From a checkpoint of a small mixture-of-experts model trained on Wikipedia: width 256.
Below are experts of layer 5 (counted from 0) of a mixture-of-experts language model. Rows are named router (the router's row for the expert), gate (a neuron's input weights, with its number), up (a neuron's input weights, with its number), down (a neuron's output weights, with its number) and show model dimensions 0-255. Each number is 500 + 25 x the weight over its row's rms, rounded and kept within 0 to 999. Numbers have three digits each.
Before each expert's rows: a language model's description of what the expert responds to; "raises" lists some tokens whose logits its average output raises strongly, later layers aside. This comes from a sample of Wikipedia text that the model never trained on.

# expert 48
Description: Taxonomy and species names
raises: "-", ",", "2", ", "
router:513539487498488468519522501547475483536509519522491457530491519513479477510509503536521515489474471509537485502542551532513486466496492511499540491522497507467498483509468512514519454516496548531472516482483475489518462458495516474459516474483496462466510497498489486469490509483517485512529491538496483447537522527482467466501528492473492489476478515521551528498515488524531475521559490531523430479524504514462516500493543512491492525463476525522491473518497535491522500471466484491513517474503472470531511505508518462511535515449516497462466556522517481504514512513518496508555438473459461501508516506511477506490497539506491450530473523548524516483514467518458536469537488528501509498521480474525463486455488469491487477487500527483505530512486516453521480531509531
gate18:509480522519503493497481514487445511584537489503496463487478530434520469506507495478474454476449494514472513496524539541521510511486520441463486521521476497516489480510518503494500482487506471573503493491512507477488510554499497510525512506476516522501479508467511465462492495505497501489514422541551483507516503476512517499536511513505514494463526501488470523551521500498461508550519506492498500508518503503513514501487446498525498505538481496496483458496525516539482529489481527454484557539528488447503511531482532480512512476496488473517469509502486487525483494470497503487520442552510501479513516500530521462481502531507456469519471554494512481510451449535544493487517508513497495538511518529503497544498515509478498548535487525513518505506517473504515497523529473
up18:523475497444531535448497480512512517523517489533531523549531501471459488506493508473537517489534504476552490510467482476493501463499510531518481478479513511475488468555455457447497480527489510484512498514502542506509474496525524475520508498486473514501471449529495516522557501495510483504513528501462567450516529473508505526488531495497527515516517487516525517448512481506529493493545505481507436518432466472486494508494487490500467472462516568532519520481504520504513449492491468517519494503516467512507484474497463515474461532519531508530496523478492509516548508510473521527488520484499477502504493497519497509516492467525495483482510489528503511485506538499483484513470495475454466479492472479536437478485507489482480513501521461518520511495481496516530516529429462
down18:473474483442526496495552536501517525520526494532548500499474516497484483507532477512554494514517497505480496491482505482477495474465486497471469513471494481522504519483470497460513474487502478490438512509501517512488528467508514480542523485535483499548535495529505501529510490547463476521529533499464503487549481444492529482510477462438430502532488494449514516537501471526486538471523475501483458472464451524473475493545503486517492467523504504498530498506521530456508508455475507515511462503517490479510538498539484542505513474502501523470519486515491482480517528498514532521471503487556583470521503495524486496480470493506471505500514470507508509517510469517539504482485519506495473548507504499465496497501477501532535512456508479490489528501502497513500546473474553
gate19:513500458498508526507499487567472503517492481544527508520441558545516465548523491489494473489510521517524484495541531493464512507477461479479484508472478489505486483508500446506453528500483531529498494511500502482487503497497478481498510523445473449500522531536484463549506490488523463498495523516518472513510478456531425511485501527499525494466547495475517498481541503491508502500491452442530488477440544472515527471474527506469451463444503493468505505501481468523489508487474529499482509535498473501507520499482486497508509557471475508468501517531455490477502462517495516555498516453475492546532490499515522514515524490497485545502481486517559519528514544500473473521499512509519497485468504478488486511501491488498477522484492512494485456491493463467504508502505493
up19:495505522530529485470509514510496498483513508476441488518506482483502533492443515447504502509554471516531507527473475546499510475507514506506511514511448501450495535495528547536542516494488481517515525504466458524501480518497519517503455524490504518498486505454525556523497499530504500524484505498477496482488540508510476489476453499479469516502469510484522540508487494468474543513529518482498546533480536547515491530539533530537550486510513520523508529507517476483462513520495514463530484493490527493508491525538485486488500483498534467476526522508534491501463487545496496470480528519434506463528536543484522525502492538499530494523503535500540518485475492480531471472510504482446479521542506544506507464448515509483552470521505482501524517494550532496468483492465520
down19:470493490503507497504505523501524504467481498522509479474501494486521522505480501501423457461515471470491539474479513499470446522469534481483481489487496466488486518486468483491528430506502555510523515484504463467554501486485544477489479513500538477521495497466552543504479494502515511456525518497486445530516494526517504449540493484496494472491485520452496515524500477513492508449523498477500531512472498504515517475529527465527463498485532460472530481466485522520471488502495467480514487457516514473484477513520551476517541511465510526513510516494492487513500547482532476479489507456485471527521461525514504514547497504460494511513496475466488532504527479481518536486551479508531491497476515478539499502506454469531511511571539502487475473538527512459508455484494495
gate20:513461527498510454532499470518477506522500515501505515482488483509503491493434546527536524523515543493486461453549486455491479505491527510485437473482499513492509491491476513513517521485493513493495462484525514513491466528464499478497518508492561502476507472480500510475460484484507486506518508516497524499496513516532513509480570509542487523491464539476407444456502504474536542490489512534489516473487491487482509507547490537514493508490514477532477522473515476472524538479487513493518516521522484481518478503532488503515461480482472517490536471454450497522514511476490484508527436483513526525539557497485490513488525502502462479512484457456496493504495486503482546518506509484472493501557482518475561506556506500523466487471507507502471504509522489494510522460527505
up20:497502550513465531487488543502463515497503479525473472542478565474522526479500488500449441483486522493472543487484517507538529486498550517503559518486500512516504509507492533494474494473528517503531509515513496489504539465572478492507507492496478494525476529505479458523482510501509487458506495490538488536541489468493475468520507503497486471544514476523541534533500531529517464449490506496502508530518494492513500528510456454482525486480498502512511495536471510503491487539490479512510456506502483481467506532502528534496511468492545456476510501557495521467509443501501516470473564545520481426488507517535510489502506506509520486497542513537493502504467528510543472506546496465536528515474480521529472506468483508471515499535537492507484500492502502494495498510501549
down20:527518516539499533479498467498502516488497498508475471522517493526470504463503467495517499454486527500529500462510530474485486471502474526495549517451488495534513507495531504501524521515502503501541510522478534485484481497521472522524518483505517502505543521536504507484465502524507480524499525546573532533505510542513510485540499518487471471480500472518494498479479497488447464514506547497504485409487527485478504507514488504580507509493498513471469499532498462516513559498502449494510536553505502488506529530486538530509474497499514487490499472500507505446514491507526467522512463464499571523492516470499511518477507469468504503495467477533492502505494550496495490520514454493560488549463488499535525488515526485469484482447518528518513475484497515536493537464535515
gate21:500512509495509528501496482561522489483548462481549526505467531484485501551511506496481458496515484487512479475515473497469583508507460510507548474503496490523469465514450481494503492533502493466479497505489488517475529466475511495532504490488454503479460469490479510463483467493507507500465480530463488449505554486520505552456514512534479444478484503549482506489499470511499500468511502539496484512498497541501461484490537519479504519493497506529496516510528502485509478508493495470521494520496496534486499547499505532518498518536574498478481506527501542510492487526529520520498488476535482525461459542444535525487549496475506530495496532504562518480467524552471486495468525516523477485484504438534485484515468507495514495506519463509531516507496487511508496542523497
up21:524521449477508452479498495472520495501509474483474468481485518530519477529524486483508496499486494532474517518547561547476494516512508528523495493518521457532539544470500492465519464486493499493496500486470496512493488473497513516483454531503535477490501507503505454490537508479488485537488534512483508515496511538514509509475513474477526538521476462478572503515509539518473531488544505476508433496504535546504476507494467489454506467499486514491523467486519472516488461512517453493508558493521504484481507488487463488468527499519474501488509476480544504468480505497496522525520514460481470529516474458535458493476507546502470437484532503538502503515502516487505523435494477515513520463530514495511540533523537496470525552456523496533527510502526527529520468514516490
down21:471521494513517525532523467462436480473511520515512480494493507477493497470501469481501536535503463502480482481459452495493494456506449493541508508464515541490518487538518496474540502525540515511569511491545468475507489521469470487549517490473482515543489533491533531497503502519514493481537515471479505497550502492512493487529486510473502495520549495510488506519500471488481474485528558481474520514488518535515483520513480517510489482558502485522456524488445474547507504492495503456491521517512516485532472441528532504490529479512458523493485522521525458467493495531503499467483491468487474495502505506567470504525475463484500454477502476467499539503495497478519497501505539469493520549504497460473502480507488520468493519522528521502545483513533512545524502437484508
gate22:482516507511493428476480522575476497473501487495516525505495502481500489499505476482524473491515516518515512536521437491472484457563468494521483465504493437472525527475483488520501487536502506516517486524492492493500495482559525486500481519481486465484505492570494543496476497463472509502534524447542413465508484499472450491518505500490482515508505540481476476511537504509528488521487474494459526495489486526505518521519517447484488456481523482478458461515476505476488544466534472486498468505538493497462488490531494472489528507510464530479481493482531504476481500495469514540470478511484503513571498465484508535503516547501487547511515532518446501521512483506434488479488494504539489503509507482506509515528476471470495488505508522485513503513508495498502506469509487
up22:495483523502531503504451522518459538517489510492514485552447482494473494524440494494502496516518527525506531521499510480490453501493469497463514503496517505478510563489478457520555491489508496503462514531488491509491463474515501503488499516481500510518533431553495504483479552467493487486526501511534499499521481463500494519535496538517464531527485499480485525458546501474519518469529485468474487498470502534548478499541540480495537547490492532500540482532534510508526512470501497490537428496471492448473490509521485479521518517469499528516505492454483515503522521482481532506475494537499542493505521501515473528462504525517502528476524517515519524492490486533447445487501494449533525491501510463509489513542544485492528509533516521512529489533492509488505494544457519
down22:552500526502527495515494477460488520515473523459488513454482519477473556477500484532491488517483513517504546502504459468491506467488499538484479506557469523498495521531441535523489445481504505512525508523473494464432519450525511422510491528498518491471487505480460469484523507533477475453489490483512503454484478481478502515483486508539516474471494509490467508484498504481521504458493483486475495472466502529496519502492496514496513510487565513530484527515504537510493448496465502511480516466477506477485518492545497509448514511474497481505488476504498522567524488499503523491530459509550500510482514513506496526437480514498504508524508427501523535468522494478488484473493499463532521506482493482469486484505504512502453482520469480478503494489547498494475442487546510
gate23:475492498493504509533464446475477505494498528482486516501454521514472495507533554519441525484502505481475526523504513501524492520500544455510550513498511468486485527464511493519475536499463557497516529503486482501494490481522517459483496455484534451531481508514514495514449481481517490507485509498515485500492467468505468530521527510446540482512533501528560492490492515511518546462529491503492538504532500549517508528515475476532505490469505474470516486522546488523470462493497533501509452497491504499503507485511528498503460513511481498434508531489513460493493519539482518496476531461484509477518520493529513528447495493479504567487510513498536494543477464504475434445519509543485513463494512505479466486471531489504547519494547491491489517512488498492485498444495518
up23:541492477520502526524507455488505494458512506490499530539506498527482445479483509500492545459478535536463507519508472490465537539459517495524517490500472532492502490465488513502465497495493499483494510494486454519502547528488530453501460498492513520516502535511543498513478496502443494496467499481478456423519502518504561488483496554541519510519523471504505494532477536470520483460492500554486532515473463518496484507506519506493483509502536478503484508472504522527481468526512524504535507510524517466436503466476474552481463505483499502459551511490481471453479503526472525502459498474511503533488513537475514463464496546458503501493526516507566502514482480491477484478481487482526504474517495481491505497510505505480508518481491443478511511498441471482498498522542528
down23:515545483458504589527531514525497470536533476492482544513444526496495566478489534454548507527472516479507475547461522485483498488486478463471484514500511530517488476531494493484500507495514471498466511483465484511499471544476530481471519532496459453511534480544475534511511462494464533483491520472508484486501547502481506500482491478506487525504511492535497491476485493471514486549511500534523499520536474514494507511522469468519505507486514535533500472487519517472502507508509474533519470520467467514489500488572517514514535461490491543494539490520495529490502545568492474479505486505473549511495507510494466496468495505502486549460456495521503481494503507511524495440505503542499534494471497510506507503483492463484501523566502522509535516514488500488505524478480481
gate24:533544512509471502472569511487490484484504479516525507477505493490481478505455507499509544478476467530494443495455527487515518505481474513473500474501556478513514512505496478498494466527471525535490494472487531496489494485470499487477506494538482540480452551519518502515507537466485502512501468526522482502487516524530498502451520468519458511495512539510495505459523464550526514522495504491517448509504523488489544474468521505435455484530551498518492474531467515457545497536510505489496493499542511497496506552506490513522468544486532521539513527531467455461493521497509474541465520511529439464492507466501493488512456534501527472494549506502494482472507524440464503462474495526521490500488499532489538503474517500499495503504475449485525504494481497517530488522488484
up24:531539493471513543517473448501525546488538517504483511506510530476517525499514471478517575494502488486463517481455484514534518537488518495522493548484471493551501508506480453488488495522495508496476465510465506495525498492469529509518507517491494499476504502487505478470517478514509442512497507509456499532505529477492508521478492518467520500566515521531547476495504511492503514519486532515511490493555483474499507476469470509477487506493503529498489491486492473493537489527535481491513523503459507425466510478487508477537485500510458485525509457498496494507486494488509489495521434479456551496512462521513509514468465468446482525476499472511539453515501571527562478501527508546453513527489469544497510515498552509523514484509473525526500473492466518533516498478504480
down24:511452463501532478560494518563489516487511511483483527504504535514494520537459488525483503495501485530489524480455483479502498496509454496529481527458463526470507506486544496501531465507525505504512468484503504465512505488501511473479519489543471463472515498498541488535452483529510536475529493503528531496485500525486463506537530502424445484469500456509503495491454486511482492541494488509473538498496495486470526532513470510502464468487514529468454521513478547532504483525548480492515493503498507487543477520520504552478547508514494516442473547473475545491498484460531538504470502509503502489509469506533513527481471502469540493508508492514471515491471504464492511519527482475471496486527470511502517475451486514535516506509464490509564485459511511488494504490461533
gate25:549540499518475462484502513546467499508473484463496530478493495471479524510491540477539486478489508505473472513552501475438480524538494514467501464514467486544501517502473481480507496502519496483462532463474468474501466466554465472496526554483492509531533505504491485432497478454519469507545510482499548513512523530495492516463535506530490492512525533473482495494496545501492541500454492522512501471459528530508472510518489523529482493478548467540507497505470485486500506491477490485453507525530523532468501516533489486486486463494509494508502530520465459502547500463499511533500468496487519542479503545493510479520520513488474522491496491494534530514502520471521481529514511513500530530499484536510494517467472473494489528451516479522505509490511526566480488539436504
up25:538528478475481482512553512512499528503472487516525493474491501503480523493509516501533503480541504506486481523527501491500526471510494532475493494501501515512489502492470437488521509530538483463505506455436476504528499465486465548445508497526444478500464477496490499448514503496509472500537515528530513471543487516530493483475565510488480489443515526477468456471503500524452517522541473521503507491541519481537515497484502524522479502498526492505538513526526516448489483492459503514527519549538514550479531502502482476490496470471513505515512542501482526520507521504505491539497493491499472496509474482488519441488500526437490560536525518491508495485522464450498488497514499500511476498508488497537477502459457480471458485494494475549478537543507494520511475464455481
down25:519464516485503543528480502496512441528505490515462490490496504533503492494488486504497527461489496498506461498525490514503531495476438468514526513522525532471497493510536526518486489523498477468473520458466532484466476495457502480529495489471483504500500472488462498474516503486550511542468508521496489500527530504491506445435495499479509491510463493530470511497485478470491520472499493483503475532523474516466510489500531457474512517507490522489516504495494433544500492510503526497524526520447542531543467461516516473526499495520510539486498536465556548508527475519524515485461527477569473524491513526490460534511466452486499479484493530460485525512500513546471510472482475461505522480480509487530482470500459529529514500496521447503527507537454509504520514492452471
gate26:487448491533499492513530513509471473493460471490527545538490490476499502510431463557499475510503508479494484517508534497477507520515471521491479477507460472464496487522472515465502504442520495507521543540526499489522491552471550491460488513495479539502501535509499495540503485552510469535496494476478462507554540477522526479453496514510507508512501519444505543491514545472548477467515524508507495469509515488528460500551518457505474488505509498493491569510503441512521504487478513474499523506460488508499479488502529482515486534494494531452492476497479488464529504516501486513468486503489520543490501481514496496484536487499521508506478490481541529470557512455520492527518493534497531508542531472536507506514514512550452461503487494475507518473536485477507536499506504
up26:476466510520500523519528477504482477528498498517498507514544484486517515459521498528476503495493497517496526517529517508443499501515477455559441531498493512503533548494503495463491507481496525477505491526525476504461499508496508498481490537521557489480550529474491511493462492562495472520532473494511440510468522502460472539478500510531483495483470494487523517521506494491497492547496495512475476523493503481469509536496489507536481469509485552486505468501463503484484491498466535482466556498436542521470554476502492513483563499499521517444472482485500485477466501469531511527505525491528520465514503537520515472459479516464466496478481503505463572503456488527480551501520486483524496456467539518500502505522516504508501520483508480515507479459510531520494488502470542
down26:490491532500492510501527440503493505525543530503517487492483536496525496496506489484489486538509548488483520509505489548488495481469474510495500507591503527477512506508555507485480490503504514481516507509508547487503496515499506456444496505482483492529509520536486490515480544456519510478533497452460527507558518458476488536498522520500449508519495475483479521524499545513489466509489509542514455491539503512488508524465540463484530490515450501508507550496475487482472535498509523470510475510510509505494524506543504531493515437508510527518496521554497482503534549539503501500533494490536538491518491541556531526452479466496494490511460489543489491519495496501516528457525542503480538494516475525468503473546487498492552517510487510497511521528472491505521463504510554
gate27:534520533511535524516496513502467510567477519490512494485525479508465517463520567510489496500438511468489513480535551528503491494482479487527501497477515493504495513512498460523512502429489489485509452473496573500495504519528484489500511502492530499478524533496501490508491451489497481483497470480511498525496494443466517505494548501462533468475525511522472475510504489475486465522486542498521480506453494467474489503469489485464480535473473475438484497486472546506493445490467494467506514540506476496475473531501504544534493479520517507519476512506494481499503472438513475473481426530509495482498486503494518491491493524513475557501521533573512525476486485462514478502510492511516527508483493517470480460508522511495511493460441493524510518502529532525509491503455506
up27:456484513496512474504513488464479459536474544484536538507514503512502495515491491517475466528512505463464512513485540489574511520502514511500519460469506528517480528537477519514477492488559510458506515526492472479528491495498512525467536460533494526477469466476474494513510494505505471496494508487470507488491499517493525478456499497502472508475474485483489473511523492540506524511524490506508441511504502496522469526553477481512522497479528488504529472494553489526462455491525490516468521539481484518546486492463516577483523492512482501539469511488560496496512499448529493505498517520484551493546511438499558513506509478511482474472468475507499532538496491492519431472525520514465456513516516496522479471487499469482434511511498513505506491483533524496465479517525512
down27:474484469568545512517489515540525499481559478510470449525476573489547515489519510488530525518521470474502520515480517472476475511474487514495503486515488516517537526467517518524494517513540514431460558470489504461524497510455482513519467546507466520516481486535523470521451483532519524519487477461500501486493478487496517499457486510514502476481507487477538479468499524498517500483528513514502520518509516476491473493477505512519513489524492505495494534502486486534511506507458481485493456497510448496548549543529498475492498562474522506447532494474474487502488522477502480513482470489501493499498494533496538494531511466512491496509504488516521497523474520491537502497500472494461506477494532511540511528501565519502501497496533530453506553491483533495519545435474481
gate28:508499513507515484500498520507509504483511502522472487507518517546547482454484518534527481523526517499490493508524512494501488505561549480484510497516483503482477506481519484545503499468494524525478510477491487496506476504482512498479499502529483495548523546483485528496508517436500518494508531516497489457492501538445497512516521476558529495513469495493507527476458487493457531505542501507469505485508427497513506502488493502505523478464520519521525504488497466481535493502466512478485536479487530535551492452513467539460473502523494485510487571521523524508464520461554507562560517518492506504502497495516507470474543466485471493532511543508516526456460468488442526516485499521529492494454556473513505515461530507447470474496506507524530479538525505526515488516485528
up28:513444507494480529477499537499511516514523536518504486506562507523499452496432522507539509519498515489475511486488474481463543511514486530494499521499505489463538472466459476502472488502528517482533468509481488495472511490502509511505484431542526495516501541484517522492457504447511498489525478462514512475456506519546515506541544485540532489477473551463497524497528424486506500509497533467504462517519499510511505452494473512509509472507507536485474509509478483449514486502492493508470517489510521508487491502537532586514457497494497465508478516540515515496467497493526509571487515520524461497519496459505525520510490534462465507517522536492486506488474501497478506503491492537466446489500511502521530504520487520493488497488525524485478479546522474488512462550487504
down28:489498472476549485508485533513483465467501449476495458498520529485499497471471482526477500463529476517516515473544498493474508526498497488527453511513481468555474505488515492478446509453463480473485508491523483520495481525517552473523507499488512482470492456517542478459543487510513510484533493526507498541474477549471477540502505505527508502519510517482469521495495489529489508501529536507537515486504501495491513473556476479518521472530516492484498508520501520495457487497497501496506495506430505476434516512466486470499535515512532493479513479498485480519520476508465501475498480495502458526486475476462514489510455508524537471524471486513521479489541537502507476497481467515487469530516537521566476549474473478537572497525494516497459505511519480444508462503517448
gate29:512519503525542530500445506462497503496564479510488499481515508519527522527513484498534478543453485502512491548489538495546484504520488525481514511502527463497515520518485448484519482510502515465530515493471505474506522498522464506486519472502474481528538524521514494527554512520494487516535466516490509478460448466493509485491523506465504525487470513554546529527496531524517498492494504500494489484513525505530479482507509459499485564466443476539511522483509525497521522456524464500536473507547482494490492488489538516508518453506463503516498525476440549468491539459501491550498492526528446506479494519519503505487454548544492525493454484524573497498515531513524470505560525504507507494482457461477494513505513506513488472500500478509495497492476500531484485505505496
up29:489479544513436491490494517536539482523452520486510513491481480458482526490516527528504452523541488534500499438523478516484503479540519493508461501497467530518471486490505533548534507502480472480502461505502476541477525489503483492521516523497511485500496509496496506476461447466496528509500518465492507511503564521482483474519474485515501491549478513501446456490476485464462521511496516498504481504471489518473501478496514502511517472524469534484549528500469483522427500543492515506474502482544467485480515462519462494486500496539513533519477498507538484477547456501498481483493476519523526523513488523469497477530569472490533494510529501495469483518487476474421517494472486470526517493537532470499544498512483534515528509513495529488461466487505523490496535519480512
down29:454531493471458529480509523514495525499499461510475535481477501475531535516463503490434484507493497452507536489484495496488525496455492483461481522510488463473514550482493531488492478505528444473482522470470514528525523503496512474526470481454515475514476447506448493483502524520502490469503507504505483514518477510557481516475473536483509501516500544485503500494490477486494509452483524481502491518533498474482535522494500486521506485539540509475495471502486507504525518552481517550531512468486484452520492474519528434514489447491465519498520469494463538506500491470508513492545513491511493555468500457488463525485542505535490498476511474475520488503525504471489518483460510498498484497492502525470484484475479499467484532528587530531438528505489498506506498507512461
gate30:516460482577558530457519524506473506469541470513487480550450531529489478497464511511490505514459506487516500481544480509510500476526481498499490483496483514537529484498525528527481497513511530507493481485486520521483481486484503473469496463491472462544503502436469524519534526490504510526525470515486466471506545485507462481497484482503503533503528527426444479471536502496506464530484520462503511512484495506503475492526494507489504461531484528471520455478491505494483529554505506513503530507485531500487504504507566506491499500500500527508492530502528518514481490552539495511515489492457456487521499533495552502518477529540514481495532507561534529488524497522493516501470517517474463501505539493467455503513533500543533518469503505492489517484528465519506561500513474
up30:559526483457495496511477513515533517524460499526526501491517463494486522505496494495503499482545489490524521527498497474498521492514498498535508489507522493486482482472525475525513465507478521473510528482510471495490486505493555535536537545484477514447551481545524485492497471463548487490468533522503484510509508475533550508456495489511495514451522477483507482524516439503503538480513527486477533468509470475536501497505518489480471522470495494507529546530525483492517486435462495465477517515554469468513522480503465533539507512469485516537465506484510475502472498486508485462502506491511524529502497451502515518555494478474531537477467493465512492461446476503507505482519467514490518488503488439538555489485474509479538483475515514500486518518510535459528448539503484
down30:485518547477520487497479510486503504487470506489516495518499436489542507468535442494435506514519490443513493496532450467496477469493487500498543538453472484550486513476516524521490491487499531511525524496508509478507461483479511514482569525478497460512499452481519505501512476475500481513473480503502534482523472509496545519505537500510470462511512546452530480467491524526453491492455505468500516487491529498477515518513448510498491498498495474534466547514506511517456517544474477462519484527522517480525490498501517467522499505479525516467515494499466500539513528534479550467469472499482509535505517504531519501517526518474476508502496484477522488437500500491470528550501474451469495512482523496518507514507514524513492518504534539477507486428515459495487462498510458
gate31:515468509562491504510485523534467472495512548550510526485517484488493561487479551526504521525505494516511463502524508495483554510514471518500524427481485488483507512486500524520487497532433528512484513496493481497468503520476493492502525448466512484530455479497490526516475550504474513533508508462472480466520516534515480484494552546474470536486498489436474454493500476463535480479492495488524481525496470494483493469518490469501508507506524535561485516522501470502465480506527525509473528508494520513469496485487481518498501493503482522504496521461489508525544504515505471491476509460490443485538500499461559530505519509493539544498492492478495484474513486477479453495474516493470500478565454523460486507495488521501501503481512526469497524485558508501511483476544498
up31:502534528524488482506489486489516486564533434488538489464550539477542529484517491499440525512500516471534528533495464494524483510498537473521504502512458489535477482504480480485514495464524490496561468476505502478509481469503469493502509463521489504502515515481500473517471456521499508490493476480481461492471514450499504501524507509536525492502481427589474519444529502525521492546517481461500503497528528457486483498500533501490495490474502492487474502504511498516484475487478521509484488529504492499496545517495526478488497508536494500514530491537490469473477478511494488498470496508488543531496469551532473499453486488524492493520561487524474514451485527506506493498514483514510513503477505494532495528472505511475454516503470506469519481505424498572535520523485504
down31:519521507558464491489475461531440502512532525523477510493475461525514533516487492455501498480469506500523549489407540510467523478518462498460485487504489466499503538469472478457485489497521515484496504482465522462530521472496524504487497491491493518514526514482495481523479543498477496466490484464538495453482507521522511500467510497525458500541499443447489522527500507486483502522483488492518507470467550505515484531497561516505505509480510493493540481490505510490521522513526477554466542534495489448527568465472531517513511488542501507461480498521470469516476460504525504509504524509480502499537494494500501482445508478518487496486488490559521493524520467530502505506491506504502476485511506479504477521451514479483470505493517521497499490460531509555497530532508540
gate32:513504530477494487498519519494510475487550553488512517484507479504504472486511487513507496487449534542529509521555480545532451511500495464511481501493505505493479488480558542503485502526463510542484482475522483502486529457495470489479526540522465500470500524498499487483516477492477504506545520520467517497483476517471494501502505485500499515513502542511467505531486442495481520509539455487497545521402524523481486488490492508482503480535508467540514526495502479516473510510499482497497529499513489490562508499495504528567507447525488483545530546524516467500471492468542491538493506516564524500506488502497463488505478499581496501497502508497490499480493510501486538502520483522501471478487481534471511503511465482518503491439460538477553483470488482491476491503447515
up32:474489479522488541476482492487492520511481481508437505490445515504504504508474492503463522527600530480489512498448489485470537516536489587471487528484497521507510524495506467482507504481500520492507513535482500502499486486536486484541515486492500460525483478505519504528455501464508533518492480482514481524514496473519486521473538488511498493498515501517530475458503537516520523508481538519504480450565507507477515494511496526519494486491513529483536494525532494507486467485489534510499487464473474517422512496489523479478484514518489518426473450488509515458528483518456533483488526497485502530464466488516532501472519538466505527517490510495452491529475545489437476504464509492487508519537478473522458505500538523509481512530515487487475500514522478518493513503525465
down32:508514486529491465508508461500510498541498494489453520481500457491528537549507506526503465488499499467488529543473504452476504535452500484499502530484489567520453505534546477544476513477520486562513522502496459487436552505489482479506499513524525508481537521527504506507458484505474503486472516505504497506523474502494496501524509517484460526483545465495480508502529493495527498525469527481534526520552503497506485462447514466523524502472534491483499522512508526505483485484454508486466530502422498502519519510512521479493511494455488496472515503481478486551526523480471476491500513477495498553468531499492517489523485515502521459531483489471486517448507504481492496554450466473518532489485474517506466499482452464500484519539484534525519528534497503501509521486514451
gate33:512517516485466475529468517542527468504481463507502495482500491483513498461520494455513494473500457499489499475473533530525513478417539499524569468514510523492506474481496494504511486491562502502496471512500490509525508514483497489512504478509488520473546492448516497496501506460517479534459529482504525494473514475453481542454512521488501505468474450513507559452524498546487448494488458500534486489547464504512463497521515508509506514477486539498493507506500536494483485521529523470513491502512463497485487501497506479501511547453524516512527485490564455502487496518490513487547502485470481498544534451491455543507475489502471495517497503555488490507532518570485497501503486457492527521525473496529503509491497485466513492461500493476499492502519505438519483530539528
up33:487486479510536529478518480454484529494515554497516507515504520521478498523505517532476508530484551508500497535516465474466495495574477498457426529495502480507474531512511508508496506514470490494497518500499496501473507475511512512508484530488512487542452530546481502500477492526485518458534469525492482492524483539519539464541489472513491492531529548479493482541482492441488543484500557474468510523466538483484543498477522515499498485525534460518508504501515461514524517484471492534509494494499547489500502509526494529508508461540469494512491493500456552505508495479505497531467493497543501496461470546507544452480518517488540506477492491455528508503475490438516513497509518522527471494452512501469500507520517518551487525512497507521485494493467519559487510458463474
down33:528498538478515526463506511464484491509499457438508473497525510488526535456542476517524509525496530521497509498508530477552507508495568508523481514474499469516496464515508453462516499468478506482499482478545529505482492536514488492509485520506512493516483480537520465525511467461476482567488463464532545513465506495492503466479480512530513507485463493510529546482533519514497525524464502479523545517503527528480475499494505530483491534515489517523484509495529469508480505453517501465464489502508465486447497494488495501484523495517491478506505486497466552504490486473504485487475449480524517480524527506475501471510486535489436462436504501454526483515492534529508494491535460561477546501507481504497503497523498535505468469491460464487526477496517542500466526468468530
gate34:525482485462545487487478480493464514479457539451525484485532529512508498501468506417477496491496548506530552494483501480509492488477523460520485542506499515509527458504462467490485474504502546475475493438492499482508466539513519484502469570482488508495504489521490492472526481481514481513468492445493568455504464518498491487486523492507516469489525515531464539468486518474520459477503517489477530497476512499496521495468500543520477525465518532514510483519482517506489520536467478497496478456507475466481492510512440506488515489487469489469486458507492437515472495461535499488495480467493539521500498480534467502486472468491476465475533491520515490454509477493476469498495496490561527495499504510449490515485528534513500526477503484483449469489501508474505503483493526
up34:496533471513508496497492517507487518503464546458505524531473480508493515482516505498538535514509507471512526521519533499486518503489489444503564496462469504508509485490469529453485495480527527438488556496484506519500537498532529517506528457466507498475534495498506504465527535496522509487515492475511480472511459554493505444461508547507521490474511502491559493485521490501470509463464515514533446537486505480448528512496537514505488504477534484520500505510503490488494460484531463491545516467514456531495489470512450532507507513474444548460490513533476502521530514542510530484483535475502455497492529510535495515501466517538518515504497490535479535453492488540488457477529484498523504518479498432492490492506495497497499490453500481475496474477508532457520501507498527
down34:455523438518536526503516522546485449505481491489477453549497505533505504525481490486474507482495487483528496527494502521506492527495495480483492443522508472487482509568451457494563479539524505482472475490512514525526486518491465513520494492458516528460493477510540497485488533503507494488519485483517478502523558508479454513507493516480496508479467487537564491485491465487504513545513492522468480491516525502505488509487517524534493492480442522461492504482521537511558523471544488492534471466489509519522461474507461503496469481484481493514494533518511500533487488492481469466512480517495495504523566491490459512505492520523483466520508526508514526497509489526499490499480496526510506480528481518552511447509480458460479512550511491513493525513507529443534454549503504
gate35:514508514491511462522470484499503470526513525458506469499503506511500471502501504497509514525520511533498494463478521530487537493469474503511473492531507476509548475482520492495487522506451455504475456467490527494524487527498468482490497518527455520480440474481555508433457545541479506485461483518459545545493538510498532508484541473511529457531483485503526510521506505515508501552551519510492487481477491478527511481496483497525487541515513520500485463482547519489522464513507525488494550530544471522471485548503485414482501536484472509501507473507527514478494507478461534477481489507512487483541498523525511496524487526505485472465521557479484493503496533514476528504523474483508529496543492495518535517511549542514502517497474484495494483488456478501510454552492505
up35:544510478488538494520484493514497500477528539464496491521518544518527485484509494475514502496482520566525470492492487486481522484475482518506485511523518510520493481460537544517499493530495477526512460474527518495514449518505478480523514513500479487463449480480538498427468550501470487497456491511457511537474546546518501547474526501485500443506503500500507511511498503500511519519538490528502531488482498478481443462495465526498485537538507533490441483498512493473530459500514499508449548518527450526489489533528510446477510524464468522496495469509526502497480500494510539481502487491462491462517519496494516496495478533493522485476535508470480512473491546539458564522472498493514519491510464462522493507520513536506504496484476495478502489513494456485522439532521506
down35:519467519483507517510509442533467509508513506459484453492476508499510559495506506534505472547510479504482475494475554564536522496509476501496487524500471453481505548499493535491496484504552518495524485507495526491499542481486525538527499479513520538491513514479497490519480532530523512519505547506493528491480543478545459463479498491518543514517524459538489514519478514535558550520474523483497515520508550507490505547507469475500500542473462472516505498476543491461492534497536487479469525516502511523455471475499516544478508473493509500519492516467481541508493525486508508521541549475496470475488496492517474490472529472503502513471514512519517470526461474503530515496524510479480497531509517479449457436486460466506461472517461509489492523494518474520499518528523499